Experts of a small language model.
Experts: 256 experts in each of 6 layers, 4 picks a token, a sigmoid router, a shared expert of 128 neurons.
Training: a variant of SOAP for the experts, 6522 steps.
Below are experts of layer 3 (counted from 0) of a mixture-of-experts language model. Rows are named router (the router's row for the expert), up (a neuron's input weights, with its number) and show model dimensions 64-127. Each number is 128 + 32 x the weight over its row's rms, rounded and kept within 0 to 255. Numbers have three digits each.
After each expert's rows: a language model's description of what the expert responds to; "gets" lists some tokens that make up at least twice as much of what it gets as of all text. This comes from a sample of Wikipedia text that the model never trained on. Tokens count by the router's weight.

# expert 4
router:168166164163166167094166168096097144092169102162093101088100123167140158170088161095113115165122154166089162096168093093163142087094087116092141090103097095112158164161145114166167137158094093
up3:119136173128171113138179142155086166171096080139142137126138145137147126154187183120118166167125157144120148088093133183169132126140178157140188160147125130105128157154099146142157155080121165
up4:095133130154146061158149063162083143149139133174125116141135158127106113126196133140103126158088141069124099127135146160123133147109109035097159081144131133172135122096072138096096165129121147
up5:151096197101135117124102172127160161145119137146116134125112149145160107143120127140107104111100137167162155122150147109127166145143143103180148186138199152102099128088122116114094088125123190
up6:154103144066156140103092094121137106138128160147182137157123156141070171122125183107145111112130138102102132123150167148133130184161089091121127160131155086189066098145165048062145105131130132
Description: Spaces, digits and short word pieces in infoboxes, tables and biography fields, plus role words like served, officers, duties.
gets: " ", "s", "-", "1", " and", " B"

# expert 54
router:168165166152156166091160167096107138092167106165093101088098159166134168168093160095110108165125152163091160096168093093167130087097086112094149093100102093099165165160137114168169138152096092
up0:047101149089111133078113096128103108149165191118064131145105099199094145130140125145171129153160186187128127093108104142096135127166090094119139218086103131094152100163105140124192139151139085
up1:184115149168148077119150080119126108142112157113097199078128196139133152176162130125117142150118157124143093099186127134183121156099117169163131129140132134125111117119107118088161145194136135
up2:128092212087136126126102153157151137185113127063172106124143142108109080132146118129106149126090182110178088168090111191123110126122123166160188125107174132112141140115077196140083093147160122
up3:172161144152124109162146148043168166072140089111103193164171117114147111128157160124155119107132130187209157124072102157132164144138139098097141186095151117066081075136123085088119171139135171
Description: Commas, "of", pipes and periods right after a name or noun phrase in lists, tables and prose, such as Cassar-comma, Corner Camp-comma.
gets: ",", " of", " and", " in", "),", "-"

# expert 63
router:166161165150154163097162163096107146099164104162093097087090136168154166161090170103101111162105169165094154094161092093165123093100087114100134091102089087098149161155138098167165134160098097
up0:126089180105118096108147102072068095187100161168095138156086147114136093046146124143125042143211128104170049144123136137211121163123170073154127135143089132158154135123155126072109157182125105
up1:087142108092121096127106118180090217101131164118174102139117116137117097173067137154118128139110081208148194169139147173114104077158179136139101158114145139125125140103132110144116158119131089
up2:116082120081147119122151086096108134142121143197111153165080105136121162057134128163154087126146097173137102103150081161153122128171125137164147085149116103120137164159155060108102145118176137
up3:111066065088191069139168117132117064140099135070100143120171161155133121129155116144153111147146173123141132123147106199121086125122105093094139124108075119130156107135152121108101137131114139
Description: Single letters and short pieces inside names and rare words, such as possessive s, E in Erickson, ing in Liaoning.
gets: "s", "e", "n", "w", "ing", "a"

# expert 2
router:168166159162163167099167168094105154091164098164092102087099151165133165164089166095120107166130157165089152092167091096166133089093087124090133088102093095119157166162148112166166140147097094
up1:154160151201105098173105122155112114120111166155144144140184187175141109113161091123122077156043140108114108128120202119147101190093143087124128138064126189153187115124143118115140151141124168
up2:133083136162146110095107073098118145104163126069178109158096127112138140108094112144071105204123089097143092127097138130189140086148113162080096090106112146187136160136131105111149151141073116
up3:097099061098124134087120160098157185099135134105140086103108160114177183160077130120147084072168145168091203141134113143128140134097136106123136187104112198126111133183137092173122130138104105
up4:143074176114162114125137148068109169143175147129125160142161075115095135161161149133154099185134174129148100210126123112115113146084178104152209139132136101059098181180117104113140112191201133
Description: Common first names and surnames (John, Thomas, Smith), spaces before numbers in tables, and and/of/dashes, often in biographical lists.
gets: " ", "–", " of", " John", " by", "-"

# expert 50
router:169164163158173165097163165095112141092163103162097103088098139163148163165092160097124102164110166161094159097165091096163126088095089114093162092102096093101157166160143110167167140161095093
up0:158126102095111152086139104129128133116165074124184142223144107116099106125058133183066113082127149123106130176134177133063160135132170113184117200105145164124110131147137143132120139094118079
up1:163128108108126175109146110175122147174138147114166133125150110090121148161100156142116245082165135118134128095173094107178085174140142142156068176144111170087140181141133141132115149090155177
up2:118135139108130154089129168067125182099095070139125172112096093096116105141165117138212140128115135099125094163111059076118137152135106109160061160129128134158158149079098138179157070121154172
up3:095141151080124134096150139183130081135113125183120166116169124121114118109154093120102158115121157091119155117100165042114093141159123112141146149180120112072135144124106133118156108086128092
Description: Final pieces of foreign names and words (Thorn, Chaux-de-Fonds, Yamana), plural s, and following commas or hyphens.
gets: "s", ",", " and", ".", " S", "k"

# expert 59
router:167165175151171166096160168093105151095166099162095102086099139168143162168091161098104103166126151160087158097166090095165113088094088117095145087099097093082157167159137113167169136166094093
up1:120109119109071115175134100161115091167104094090088075120165099100099023124110195111108161143129122137157143121134123144075143117092143117123088161144145081122140128114164111122133154138140093
up2:084016122087149146142121081084133098125122090123141142117116106102129094146122166097199120125154045114128114117128138155118118192110120132087127088165121127152170122184084149087100063116113110
up3:115145165154100128138168114118111140117133136129109131122153217148140105088171136110138137144082131159075202123094118149188161179122135108110130091134106082075112133073115114097155114101177119
up4:095087113202090127123071151134128121096153218167136202165187119157142150117159134091115171130087129158142156166130096105170106139135125084130118113137155178111145099126137077172140190176143145
Description: Middle and later digits of years, dates and statistics, such as the 9 in 1980s or digits in sports tables.
gets: "9", "1", "0", "8", "4", "5"

# expert 11
router:167166164164154166099163167100109137095165103163088098088096145167149166168091163097126114164116169164088159095168098096166156089097084105095157092101098093096157169163150108169167133146098094
up3:165125101114116066068122136083130116157113138147099106153145070133101144093092111090204130113139086147154132132148153139108126116138060128161138102128086103136169131115118102134147111115140189
up4:164091107170103097169093095221131121112133143121112132107118191192100173129136124180150086096098102099036095150081151148088194130140142148200115102104109116168155127141178138120120121122133102
up5:084087116137174134133169122154102111127100105106127110105119167149190101102135096095084135160115191148109115141122135074147098123099190069164164152160151088198151126062125107110101160146086137
up6:099071117140119108171134134181081175109155118116105162196077159162174069059103202129121167088153118088145105100059175099072119108145146119131172150106153143100109101119180138087121161121170170
Description: Hyphens, ampersands, commas, colons, and between names, and plural s in list-like biographical and infobox text, e.g. Shirvan & Daghestan, - Name.
gets: "s", "-", " and", ",", ":", "–"

# expert 29
router:167165170160153166094162167093099141093166092164096100089098124167151160166089158098123107165116156163085158093164091094167127089092089113093135091096098091126159164161151114166168126148095089
up1:133052144175126102170127108108134141144164148136176091102068141149144124103119102064160159111167113119164068129130112105202139132109134169103175047104131108116132123121100128092082100099166136
up2:117164128118133132149096121116104083148096080099081161094156117119150214171117146138195097154185099131151184125114129175125122131084200099171112108166142130092132116158123077128170089121082142
up3:103126158158095137100123131118152091166124048058119102180210172123088102107202166116132065142095142112093154126112121143131130176134151134139139163109138071154142125113155107123082154088119070
up4:089153101114118128099111107143133132131113090132126128167168098153106093102135118094107144031157100165108106162148197153115126111140128119122085147111141156033149166140078136174126061102146155
Description: Word-final pieces, bare spaces before numbers, and first digits of years after in, plus common first names like William, Tony.
gets: " ", " and", "1", "-", " B", " S"

# expert 24
router:169167170167153169097163170099104150091167096162094104087096133168134162169090159099116120165108165168092163093167096094166135088096085120094156089101096091129160160163143119167171149152094089
up1:166068105122100116140131085140121083095165152131178130184099155098178123173145100103106151114110116139127108174122110163122081162119161182153106034175145160119132155144144102106135121130129090
up2:082068126102153139122105203146143135122130235088085151151162168156151110122136130148084121107125090129170148124101113168142175065097078157129171177139149102121098152160063184126071103088159192
up3:160061095115138130043130113159105129132128125126160133135185143129171067129178138148104122110094092055138129105140102138143127093137110124126106152132150135129145145125157121055084133109101109
up4:114105151164114130128161175197140116105179109123217052119074190047077111082106128112135114092172092100178167163132145135159130102163163092144142133084161113159120127101145129180071120112133072
Description: Agent and plural suffixes, capital initials and spaces before statistics in football tables and rosters, such as research-ers, S-hropshire, " 52", SWE.
gets: " ", "s", "–", "-", "k", " P"

# expert 62
router:171167168146151166090162165088118148086165097167109087087102120170164154157084163096134120161117158164087151086167094087170127090099087118109157088109105093116153175172145106169163126143111090
up0:091114105074145134126148086148143158152165114141139096104183143134118123143138107195141080111150123186136119066121174100120074124107158144118147158151104151061181129176130118151136112117181120
up1:139131143171100135155096090106094106152123168124182118126129149133184120110102183199187115094162069097152164123111125117074090111139104153203107124120184138138131113153109165079157124080158170
up2:101160132161117110109160103147204053070162166114097095091111123159153142101146146190145102123157114110115200125127115165079115197177131112140128137131090126165135125161134127155126056164104048
up3:109128150132166117119141140112181165124097120144182143150135132145052143095162163121131159122131121161139155112081122081155082103146119091235103133167086112163086179146146141103099134075112121
Description: Prepositions such as to, of, from, with, against following verbs or nouns ("hired to", "charges of"), plus table pipes.
gets: " to", " of", " on", " at", " from", " with"

# expert 26
router:168167167167159165091162168098107151093165093163093103087098131166141162166090160099111113163126158163088165097166091093165131089095086112095151090101099091123157161160151121165172136157093091
up3:136094149058118166201060142137161086110086106133076095094157108163138170092110087122090123157098097107108169121117132144104169110117190080134165158131138100153113114120086138117074134110117112
up4:149044163106092097136126138169131194115140143096029070133091116093132135121136140139255153137138090157158104139112118139140146132178156176104152165145096078104123101149176102148136098176087088
up5:131092172154130102155107060149113157078157150169202121135147023204138123070149141125144082130137197081148133162144147123118145143132151111174157137111143115085139156145104098137119088160167106
up6:121087115107166120145077177129161157150140117105089116126082142143072042079141143172178113081157087109097134109129118142157140136098092102154126157137100121106110100123125156099087118095190119
Description: Inner or final word pieces (es, s, ves, ff, sson), hyphens in ISBNs and compounds, and some and/of, with no clear topic.
gets: "s", "-", " ", " of", "–", " and"

# expert 45
router:171169154162164165103162163084111133077157088156082102087094124158150161163098167101126114165121148155096159089166106105164136093102094112100159081102093097094146167178144104172161141156107095
up0:159110155172145106096187105168145087177107070124091134149089079145136106108189174166135135163133131137176107109166107122107113197111102123094095138127118116130092117178191110176154131119141131
up1:110133128226096128157128109137120079153107127140117099128119118077118144185138211105107115129117171167155078163110097163098116092126151125123071107147158116126086128061183206153131130119133094
up2:187099109171118137103113130118123130095124136146106155109113096111190068130144147155165071114102112131167114142135132203132145130172106142085088152111194084104088131131133127104125086142182111
up3:128157129121104066117115110058098122133148142057168111096108152201148107183131177195071137131141145132140176094105170105104186138120154122136082140134160145115166133129138146153147157190154169
Description: Word-ending pieces like s, es, t in names and plurals, and table pipes and |---| separators in sports and results tables.
gets: "s", "t", "|", "9", "c", "va"

# expert 13
router:171166164159154167097164168095104151092165102165093102088097144166156166167090162096124115165111160167090162095167092095165137089094086142095146091101096092120163168159140109167169136143096093
up0:109157126177056095159137193146144141109127142145108140087175148142129109159126129123102175120069139134138188176153168110119059180139145191134177169124202157143140138158095126162105111132101104
up1:151133140145100093201107157130166063080139146126116136184146118131141136112098137110141118138130110173090111132088152049147086121146125154159089107162082095128085137050076148157134104055083191
up2:094093084156111124141094113144165137137147120092114113127170074090098115146121166144142157101164085118209159144132096161129004145093133151170122156136094123139101168121113142132098122135133126
up3:127076159199138140071186126088120071104092145148176193122084144156143099128116126124113146142156166119155186135081168107167134139154167134128092120143098066141147165169084110115143113123134095
Description: Commas, colons, semicolons, opening parentheses, hyphens, and short function words like by, and, from, often just before a number or year.
gets: " ", " and", " by", ",", "-", ":"

# expert 16
router:167168167162152173096164172101108148089166100162092102087100135168153165167088160097116105163099163163090157097168096094165139091097089123095154091104102091109158164162143116166171145148098095
up0:074100129147141115160110105183128154167069144105135143133171144125137110093104157164150178176082144128101094126151149071132135105154130136113114109107158151128186112138136141086106066121170104
up1:179154131189112144199133125090144134076102150157154103162107138106156119091124121151200146123104117146195180186157114145101129127112120123081132133177096080134148163065146068090091114177134132
up2:143129164140182121160120105094136128109062183155099101115143146162211078137110075125157150104083091143145096160121145096110140123107113147202129157106108196182156087127155138187091108097133131
up3:163120074180079118154114171175158104136139085151192160137132137186075099132151086128066141112133104126128144103121168097100172101130077128080139138154141125090156138136119109154105108097126148
Description: Spaces in table cells, hyphens, colons, semicolons and joining words like and, by, & in lists, tables and dates.
gets: " ", "-", ":", " and", ",", "–"

# expert 47
router:166163168158173164098160166096109156094163106161094095089103149170152161167092162094114106163116159163088161096165092096163123089096089128097156091104098094097158161160140111163167137153096092
up0:141086122133085150123128102158129062132101127107087098116120094045151128156064075114126111124143106120124122122153126184068069205117141094121072135148122152159134113134147154157135163110096129
up1:151133099129143125178227081129131111153107146122158142155113116155187105158148114188097151121148172157091121119104134175213100140127085097096155136108089185155078140101138145146105117078076191
up2:153096134122110098114062105159155109113142108078129115121150128117113107087121147107156159125104129103213126164137112154144148172171097144172116114157159172120139109075144146087164144109118135
up3:091103120099126093144142107108139119113100132109116109150116151149128094066142104110125108076166088066128207125094103130067109144096171129168201136093096106126118113153139130166111118069136072
Description: Commas, and, in, periods after a noun phrase where a clause continues, e.g. Menzies, who; Q60, and; and why.
gets: ",", " and", " in", "s", ".", " on"

# expert 7
router:171167166162162168092166171093109145093166103164093102083105127168131162172091162095106122168116157167089164097166096093166129087091086128095138089098100093102158166162142111166169136154090092
up0:118094118095114114075107168142179114147078142121096115119120106118142128136130171202114099104102157143086167141061133143132146154145143156084103144135166159101113140076166149144188138077117171
up1:155143143165113099123110172073159152117094097110113183097186113116103122147069187121169141159110220186159120163107117151155131146167138153167203101158184158111121139085157118114077065136151142
up2:124053093146111111154124110131123153149158159148110100152137169108158085091110138153130190120097092122144101118112135084108102186096115170094106123158143100146111159062121084100141080106103057
up3:158127100210106095166074114146114136203089129107139133094128172140151118127185092131160125101084068080102135138115152111190169153155186076105140127144127134096191114094092193159061105149163110
Description: Spaces before numbers in sports tables, plus surnames and military or institutional nouns, such as Company, Infantry, Johnson, Museum.
gets: " ", "1", "s", " and", "–", " Company"

# expert 21
router:165165163158155166095163162097099145086164098163094099084092126169156163162087168093101108163112170164086160088166092087169139090099091133098149092098095087119149166168141115165165153156100090
up3:195185161089072116087161114171168089134115163126111178110116112159167088078155139087160148128094117140119176216124140132151144107113187116121079141098117146102147153064109141145117166120128177
up4:134151074117132143124137068111095160128073152100180163153131136173121178103073150175130092143124134150101084106131179144105131158159167116122129131107081103138170188158186146136057147143120113
up5:153119172080130126147127127122148136183112132121063119155105127168144109126183126054169072092149065152132120096210087161118143148162176051143130090130149163136086120109091134164085168083149185
up6:126100135077142125166141105145137127132141123087088116160195128181104148136084098089084053146169093160092157124117141097095149142155142154141160166067109095082142136137092131139154175164193101
Description: Plural suffix s on nouns (contests, proportions, books) and of, and, as after nouns like Register, member, well.
gets: "s", " of", " and", "-", " by", "ers"

# expert 40
router:168165167153169166095161165099107163091165107159095093086102148170153169166087159092111111164109157162089164096165094091162139090099090114096163090102100090098161166161144108165168138152095090
up0:084169134210134165115121100106139124122107156113106139117120135112126119135140154141119172141141164085110117194184126121162086188095093096152108111126152102164164138095139160170119159139091157
up1:087074113129098116170132110170128105073052104106142181159119101104125140106169113103141141157120211141078140093086119139148150151079127110137154187154159097165129125172170122130129171140097125
up2:179073147143125122085151080152065060123122095091078149170082098101153134103123163161132146092128117107201135126120130124178121141116137110115156088112133155148155093127138153125067222150146173
up3:104083092123119138111157119146145171124144183152146117193081092106174105102065205116108151120118146161178082120178151107140131155112110175129145143139105091124165110115148105138138155205185123
Description: Commas in name lists and after introductory phrases, periods ending sentences, and digits inside numbers, dates and percentages in tables.
gets: ",", ".", "0", "1", "9", ":"

# expert 25
router:165165167173163168097166172099108144090166100164094096087099137165145161170089158096130112164129154168083163097167088094164132088097086115097146091103102094115156163159152115166167144154097090
up0:121155179146156109146187098122176115074146142081135130128078114147164154105152133137184167209179137093124107078146133155126103161195101137115132141116107182138135146102130120039139086087131134
up1:076139104105151083105147163169103137113096133153124095111120156133078140162143130177155091166205193124096137150072077093090098107144123064132130183090107148144109113123143092097133146066106189
up2:072196100146075121167174142171095088115127127102113135119149138126136107155055174104129097154123106133176134108151125174104128155080103123181122163132187103077140099189155159114153100126155155
up3:108127066155142122122126139095161121130141114170089080129161226167149127156154096144186132129141102109199169155137157158111058153127141133090054109174147098094116147103101140163146106116095113
Description: Suffix s ending plural nouns and present-tense verbs (exists, encounters, economics), plus news verbs like voted and arrested.
gets: "s", " ", "d", ":", "=", " from"

# expert 48
router:166165167156164166097161167096106149094164104164094100088102148168151155165090161095108109164109164162091158101167095095165128088096086130095156090102096096111154164160136106165169137155096093
up0:083066099128145114139091131120150122168088090076184132130126162102157136148093100084080090101140147156116150107085140139057086112088182164071143149096144145097108100159157140111124128119075149
up1:113070113116178117185153160139150145090126094065157118152161126075190191226159140137093127109138116142126121147131128097088076203129168171138139135154117112136109110141134143156168178162116198
up2:141137139159147057148117176144120154096119124153136131100130147112065187083120198076098146119086153101158096129099149155108119102076163160143125149135168147122118097127121133158106160196125100
up3:174108109089103123154086127194172103102101151151103194158229187094160100162165164094117139131095100125113160079045157158129165131112080105122146193148118135100115121089106124108089182187097161
Description: Final digits in number strings, sentence-ending periods and short consonant pieces inside names, as in 333-2-0, Thya-s, Pilić-period.
gets: "s", "1", " S", " F", ".", "k"

# expert 31
router:169168171163163167092162170097103146086171099167092105090094118172146162167087164097129109165128153162084158097168094094165123086095087106099147092099102092126159166164149107170165141148098094
up1:079106129121130173146111114098149126073109099159140162105186099069149168123156129204111122076175113168096133177088110215116146165172153142127137100116118126160185108155132160136131141092183136
up2:127113093093137139155138119117162102116167140193140114132092111134114057105149200191175129119119121104142118163171141129110093114119160110105190136174097152166131118123125142090137090113149077
up3:176093166082130149099152138125146114172146103179101121131139151099124201136127180153116093181113153168078176141138141137132129135134106166165160130159131119110128115130128151090057169070154167
up4:063171114114039175131193072146112121142116145107153150185113132116141123108146125109176128130123156078156124173084133101155136108130098179143113212085074210114133136103154044118096128126095130
Description: Word pieces and spaces in tables and lists about awards, episodes, goals and elections, such as Awards, Episode, matches, and plural s.
gets: " ", "s", " S", "1", " Sa", " P"

# expert 36
router:166167165155163167098162169095106158093165104164095099089101140169152169169089160096115116167111160162088159094167091093164136087094085105097155087099095095109156171162141105165170141148095090
up0:104140089131151122155134122176084171145117151132128187150165136121089153076138158172176150145148166136178070121058163157168104170163150141110124123129149177109138106072101107102168169114100058
up1:126138115137130106117139121143144148166115087113150103107122106136105156076123132129120120105092092103155050159178093141176113128134186129169070086162195078121104198145145060112124088119102126
up2:120128110187169143166193111147140154118135160144150152140128102127115172157119094155188146096087089084199109148179129124110056162175104107107106120154108169139126133114109108116121137103152158
up3:144103131116090116140108126162131076169106119198193181118126104119152090140122129141176151143088123147126102133039096172089120135197082095089148158110138130154091110112110185140135147123177116
Description: Commas, "and" between figures, and middle pieces of long words in infoboxes and prose, such as co-nfluence, at-mo-sphere, Review-ing.
gets: ",", "0", "s", " and", " by", " ("

# expert 44
router:167165168160168165096164165095105161092163098159095099088102134169167162171088163095113103166110156164090156095166093097167133089095084105097159089102098093106157166162135110165169146152096091
up0:138169107164147094190093081123150125152113084212168119132116120159064107132141102098129096129145164097092152137113048168124148146113161121146143205117105120133097119103097160123145136089136105
up1:113127129127067154125143101155127099182130096080123147096097084155079152140238150171116112142113104075145142100150099127133104125114181113135143138101111050189128173121141183120201127107167148
up2:104130130066099032141110136094129177149082124087116157118170068140079107067126150170094154111088103114143138089125163095123092124119153096139154123080141142142127073111117117181106160069168154
up3:017133078081150125161136094108135073127155057119132159141118141142120154178128108130110089169136167191122168130082135093088191152162102145134148144125176122109101093135115147146149065161116132
Description: Plural and noun endings (es, s, ies, ers) and commas, semicolons, on or along after nouns, e.g. "guards", "imagery", "Boaters".
gets: "s", ",", " on", ":", " of", "ers"

# expert 34
router:170166170157162167093163168096103157091168092162092099089098136167150164170089160095121113168125149166086156095167094095163129088093089109095150090102106089109162168160140103168167127146098092
up0:147100092160177099110079090133112154101126177200142102136170180169155145069212109098133158084151150145141125201136112143098117092102141094157108096151123115155127097119129137098151140179158103
up1:117150112122098140128059081141177130156094156086110169109107106100097155111109075102178135133089119136140120097134136144153144149097093113136090164183110132115135158143120154176104140082109104
up2:152082104138101178132116171150084062115157090084115180099111072069092110110144125100132141202097048169166116097114130138135107091126114144128100109128136131113140108116074074101073089130115073
up3:107086162148097169152148133084149164100128068091145069135147159096200066100155139146105116050146150159096227087062162158168107142130140116098160095157110181134133144161087092145089119147102148
Description: Commas after place and person names, and opening brackets before years or roles, as in Franklin Township, and Otto (2002).
gets: ",", " (", " and", " by", "-", ":"

# expert 30
router:171167170164148168097159170092104138093168094165095105090100123163143156164088158099122106165120151163087161096169095095169137084096086099094146085101100096122154167162142112169168128153095093
up1:180143142200126081158133127117134097103101122085198153153144225115119109108144062130123165162094094173135166135141137117107087154121163102126149103166062107107158125198116177131071187168128157
up2:150123105102068094073129088158122108131155133120051113104130166131104071093124110084173125103141098156192131098086121126153117133202149122133098143161128140150077145103088050174134134141115149
up3:076088209095120084112107092137089123189104038148095130146137141105144114107081151151138100159111092136155142130127142138118141099118088156155190082147114112145108123127130142118116155173170149
up4:144122072168122079126143131064148104047121133154157106083115201089135085101091107148121174101145089117143071168087197100103132142101132112146121165121169090136106120161180111168064133157108123
Description: Plural or verb s endings, spaces and list dashes starting names or titles in discography, cast and results lists, as in operate-s, them-es.
gets: "s", " ", " and", " S", "d", " \""

# expert 46
router:165162168162158163096168161083108150089161109170101095085092116167152162160092164094127119163101158162084172093164102097170134087104091120100152095102110078106165167167132124167165138161102090
up0:181148102148194134117132134153142107114096124098145145071220151134116104105092070124165133185058161145147211171101133130152117106147111143173096051115207135076139145136129191162121176115121164
up1:088116115125135158080064152068162126142091181176139140063146094156110112111111128096136153128119129127123148165112127212136059163139145191103102111132095140215161123077082075179125147174173137
up2:090130104137090131158107103192205148077162121137209101128133163010089112151123072191171098076151122105181171138072122156119088147143156122106147128145122080107214102157149120146128127140117163
up3:162104094112171142126109123106131125193078189126170086108127118136094149123126207098159098172098141135143157105118142079117106132114114150128120149059171172080127122132147174158111108163155160
Description: Prepositions after nouns and verbs, such as in, of, on, from, during, before, e.g. born 4 August 1947 in Plonsk.
gets: " in", " of", " on", " from", "In", " at"

# expert 42
router:166162168159166166098163167096110162091164096164092104087105148168161159165089158097128104165100155164086158096165094094164149091095088120093157091100103094085155164161135114162169134150094091
up2:174083123141137135172081140121140151126136141173101109145096098157136136076077093181075187172138088121086109102116085122133143079166120121121105149098143093119125141172103164139125139143125135
up3:170155166135067104107147168163069134060139140129136148134024164172096098078077188163128179125115143180120168141151174091109137152095153077119150110083117102116113118097118115154143123096156156
up4:122095087110117136153115127154187142138184169194143139136166177138082134116112178201164146109137077095122095140176169141112150133161155095181100170070121151098127084168120169126131165172113136
up5:094173118133158117121173145151121127160179114099076089166092116177169170132193127091166169143145105125165126190183178146072150149172155099167123119157147103173177203110092131114150186129135187
Description: Individual digits inside years and numbers after a preceding digit, such as 19-6-5, 2-0-15, 1-9-81, plus times and colons.
gets: "9", "0", "8", ":", ",", "5"

# expert 38
router:168168168159160167096161171096110156089164098164099098089103140165158164169088156099122111167106158160090153094165094094166140087098088108097162087104095092092161168165144103165171136148096092
up2:125071103188091167123129160116182070107131158127094150095114150137148135175100138111112153106184109093221138121092125108171092131164176162138113099077164153154135120140097143135163120155157144
up3:141103103153139098163147119147096111128133094130114116152136122097130143137088152130113131203103101143175159175108188118066062118129189121139140182055086126095095155134123182150127145165158123
up4:134090137133126115119152153199142145121100167229092079098124172086105121075156096146128088120198122109131182112129113109151100118119164144163102120174053107136128064115107091114117123088134082
up5:125171151144152174151081090109076147171128082114123149106154082087110155146133050178155169153111090095172174120085102153145142143184144117116121163153136050092111109190106152137154121112147163
Description: Middle and final digits of numbers and years (2013, 109,580, 92 minutes), thousands commas, and opening brackets before numbers.
gets: ",", "0", "1", "9", "5", " ("

# expert 14
router:170166165159158167093161169098107152090165099162090099088099134170147158169088164095119112166107156164087162094167090095165123088095089137094147089102101091115158167162144105165169138154097093
up0:154129144131092073151120089147108079188157114098145097079118123095133118118113132162156089155138187077166114125123122169089081165111152119150089107130184162164135129129083142144160094103122130
up1:096094136102102144083157178176151086115131164146114153129116150068107168170178079085145129084189099121131122137135076112115168113141165111119111080093119133134147037126117175123075095111151169
up2:103123097177153096126090142114142195139143071176131216132172123103123153159076108120115141127156100135171174071184132103079127151081152148112141168141097209128158122131090143113164118152123077
up3:138101131105112107146079112127142107163104130134061079161203113106109165096125088133168161160164154135148224112089132120105074162094086142184097154160151082118117136161153160122132121170173145
Description: The space token right before a number or year after the/in/pipes, e.g. "in the 1980s", "on 15 February", table cells.
gets: " ", "1", "–", " by", " #", " £"

# expert 8
router:161152178162154161097158154096109144092165090159093085085111137175133169165098155097096108162121159159079169113170104093165125088085085127091117103066068087115166160157130094165168135154080090
up1:109161104107172107155114126149148123090131106119148149143140136141136102052108051110133097149109152172152154172165129123104097062146135175078117111097121152127142159123086073051125159132063116
up2:143143111133143139156090134145109097125110199097132117102186175141115148088117052055152137121097104112164121139202114174123115208152143127112197151072109112107112146077100105125133125090153177
up3:094087117102094118151122075128135133096116074136103057125170178108156124075132115098086117162075164101109156145145080133142092136146178146104183148115166110074109125144107196138097108138127143
up4:102103110120096133127123159120097152089142056106159093135102141126136133127157120081191197108069165129143168187122118121145144106127082115135150193128131129152115176104115114185135087154176158
Description: The first digit of years and numbers, especially 1 of 19xx dates and the space before numbers, in dates, tables, election results.
gets: "1", " ", "0", "–"

# expert 49
router:168167168157180168094161167098109147089165107163093100091097146167156164163089160098123114167116162161086161098167093095164130087099084117096162087101097098110160163166135106167172147151097090
up0:093140158076198116144102159144163090124123132136213100168109116138122126126117112088084144117055109141154206146082134196094110129102154136130103099103119113176125077151161044146169136099141148
up1:136107103120121105175146148147146126119095146177130151110130117206166081067132120186118123118139124146171144163071148082163144124126120144149106146129125118181074132164090125066097136106182121
up2:138115100095102096081067134141155141122065091091069156159142120136123139109186145155112114050162106126166086104127158122093119157133165154137134108107082107191172136100145142076181137131161143
up3:134166113086153098180109168216064107096101143127165063129100152098148097105199096147091135133165151120173163137180125107148119097170172164107125112114118128129155098115178124093120121098140181
Description: Prepositions such as in, on, of, to after words, sentence-initial In, and mid-word letters like s in impossible.
gets: "s", " in", " on", " S", "6", " from"

# expert 32
router:168165169161156166097163168095100152091164093164094103089092130166161162166088159098121101167119158165086162095165088095166131089092090106090148091100103094120156167158149107167167123152093093
up1:034073105153128080135183157109147194225065099047147172178087129169079103133140063078170163151128203117140136164128101135149117157089121149069157133074156118161182111158126143085139096141146136
up2:098131116102141059114169129152194109073103115112121090150175077109140151141117100107093147145135059133138101108159133152163189055116096098109142202141094103104121097157100100166188123119146161
up3:103078097154093136162139117129141182140081115137104117171103103160161159097153153136127085088103131105166141143122177096094113139098178109120120209119063157124077139104158118116114167149162198
up4:111119109123094088115131109091135182218137176094158123046130097119136158141103141161097069128083151108065118152156195120153101166129121118135090123137125129120132093085106149134148199148148149
Description: Year digits after "In" or "born 19", commas after place names, and heading words like Siege, Battle, Party in lists.
gets: "1", ",", "s", "9", "f", "t"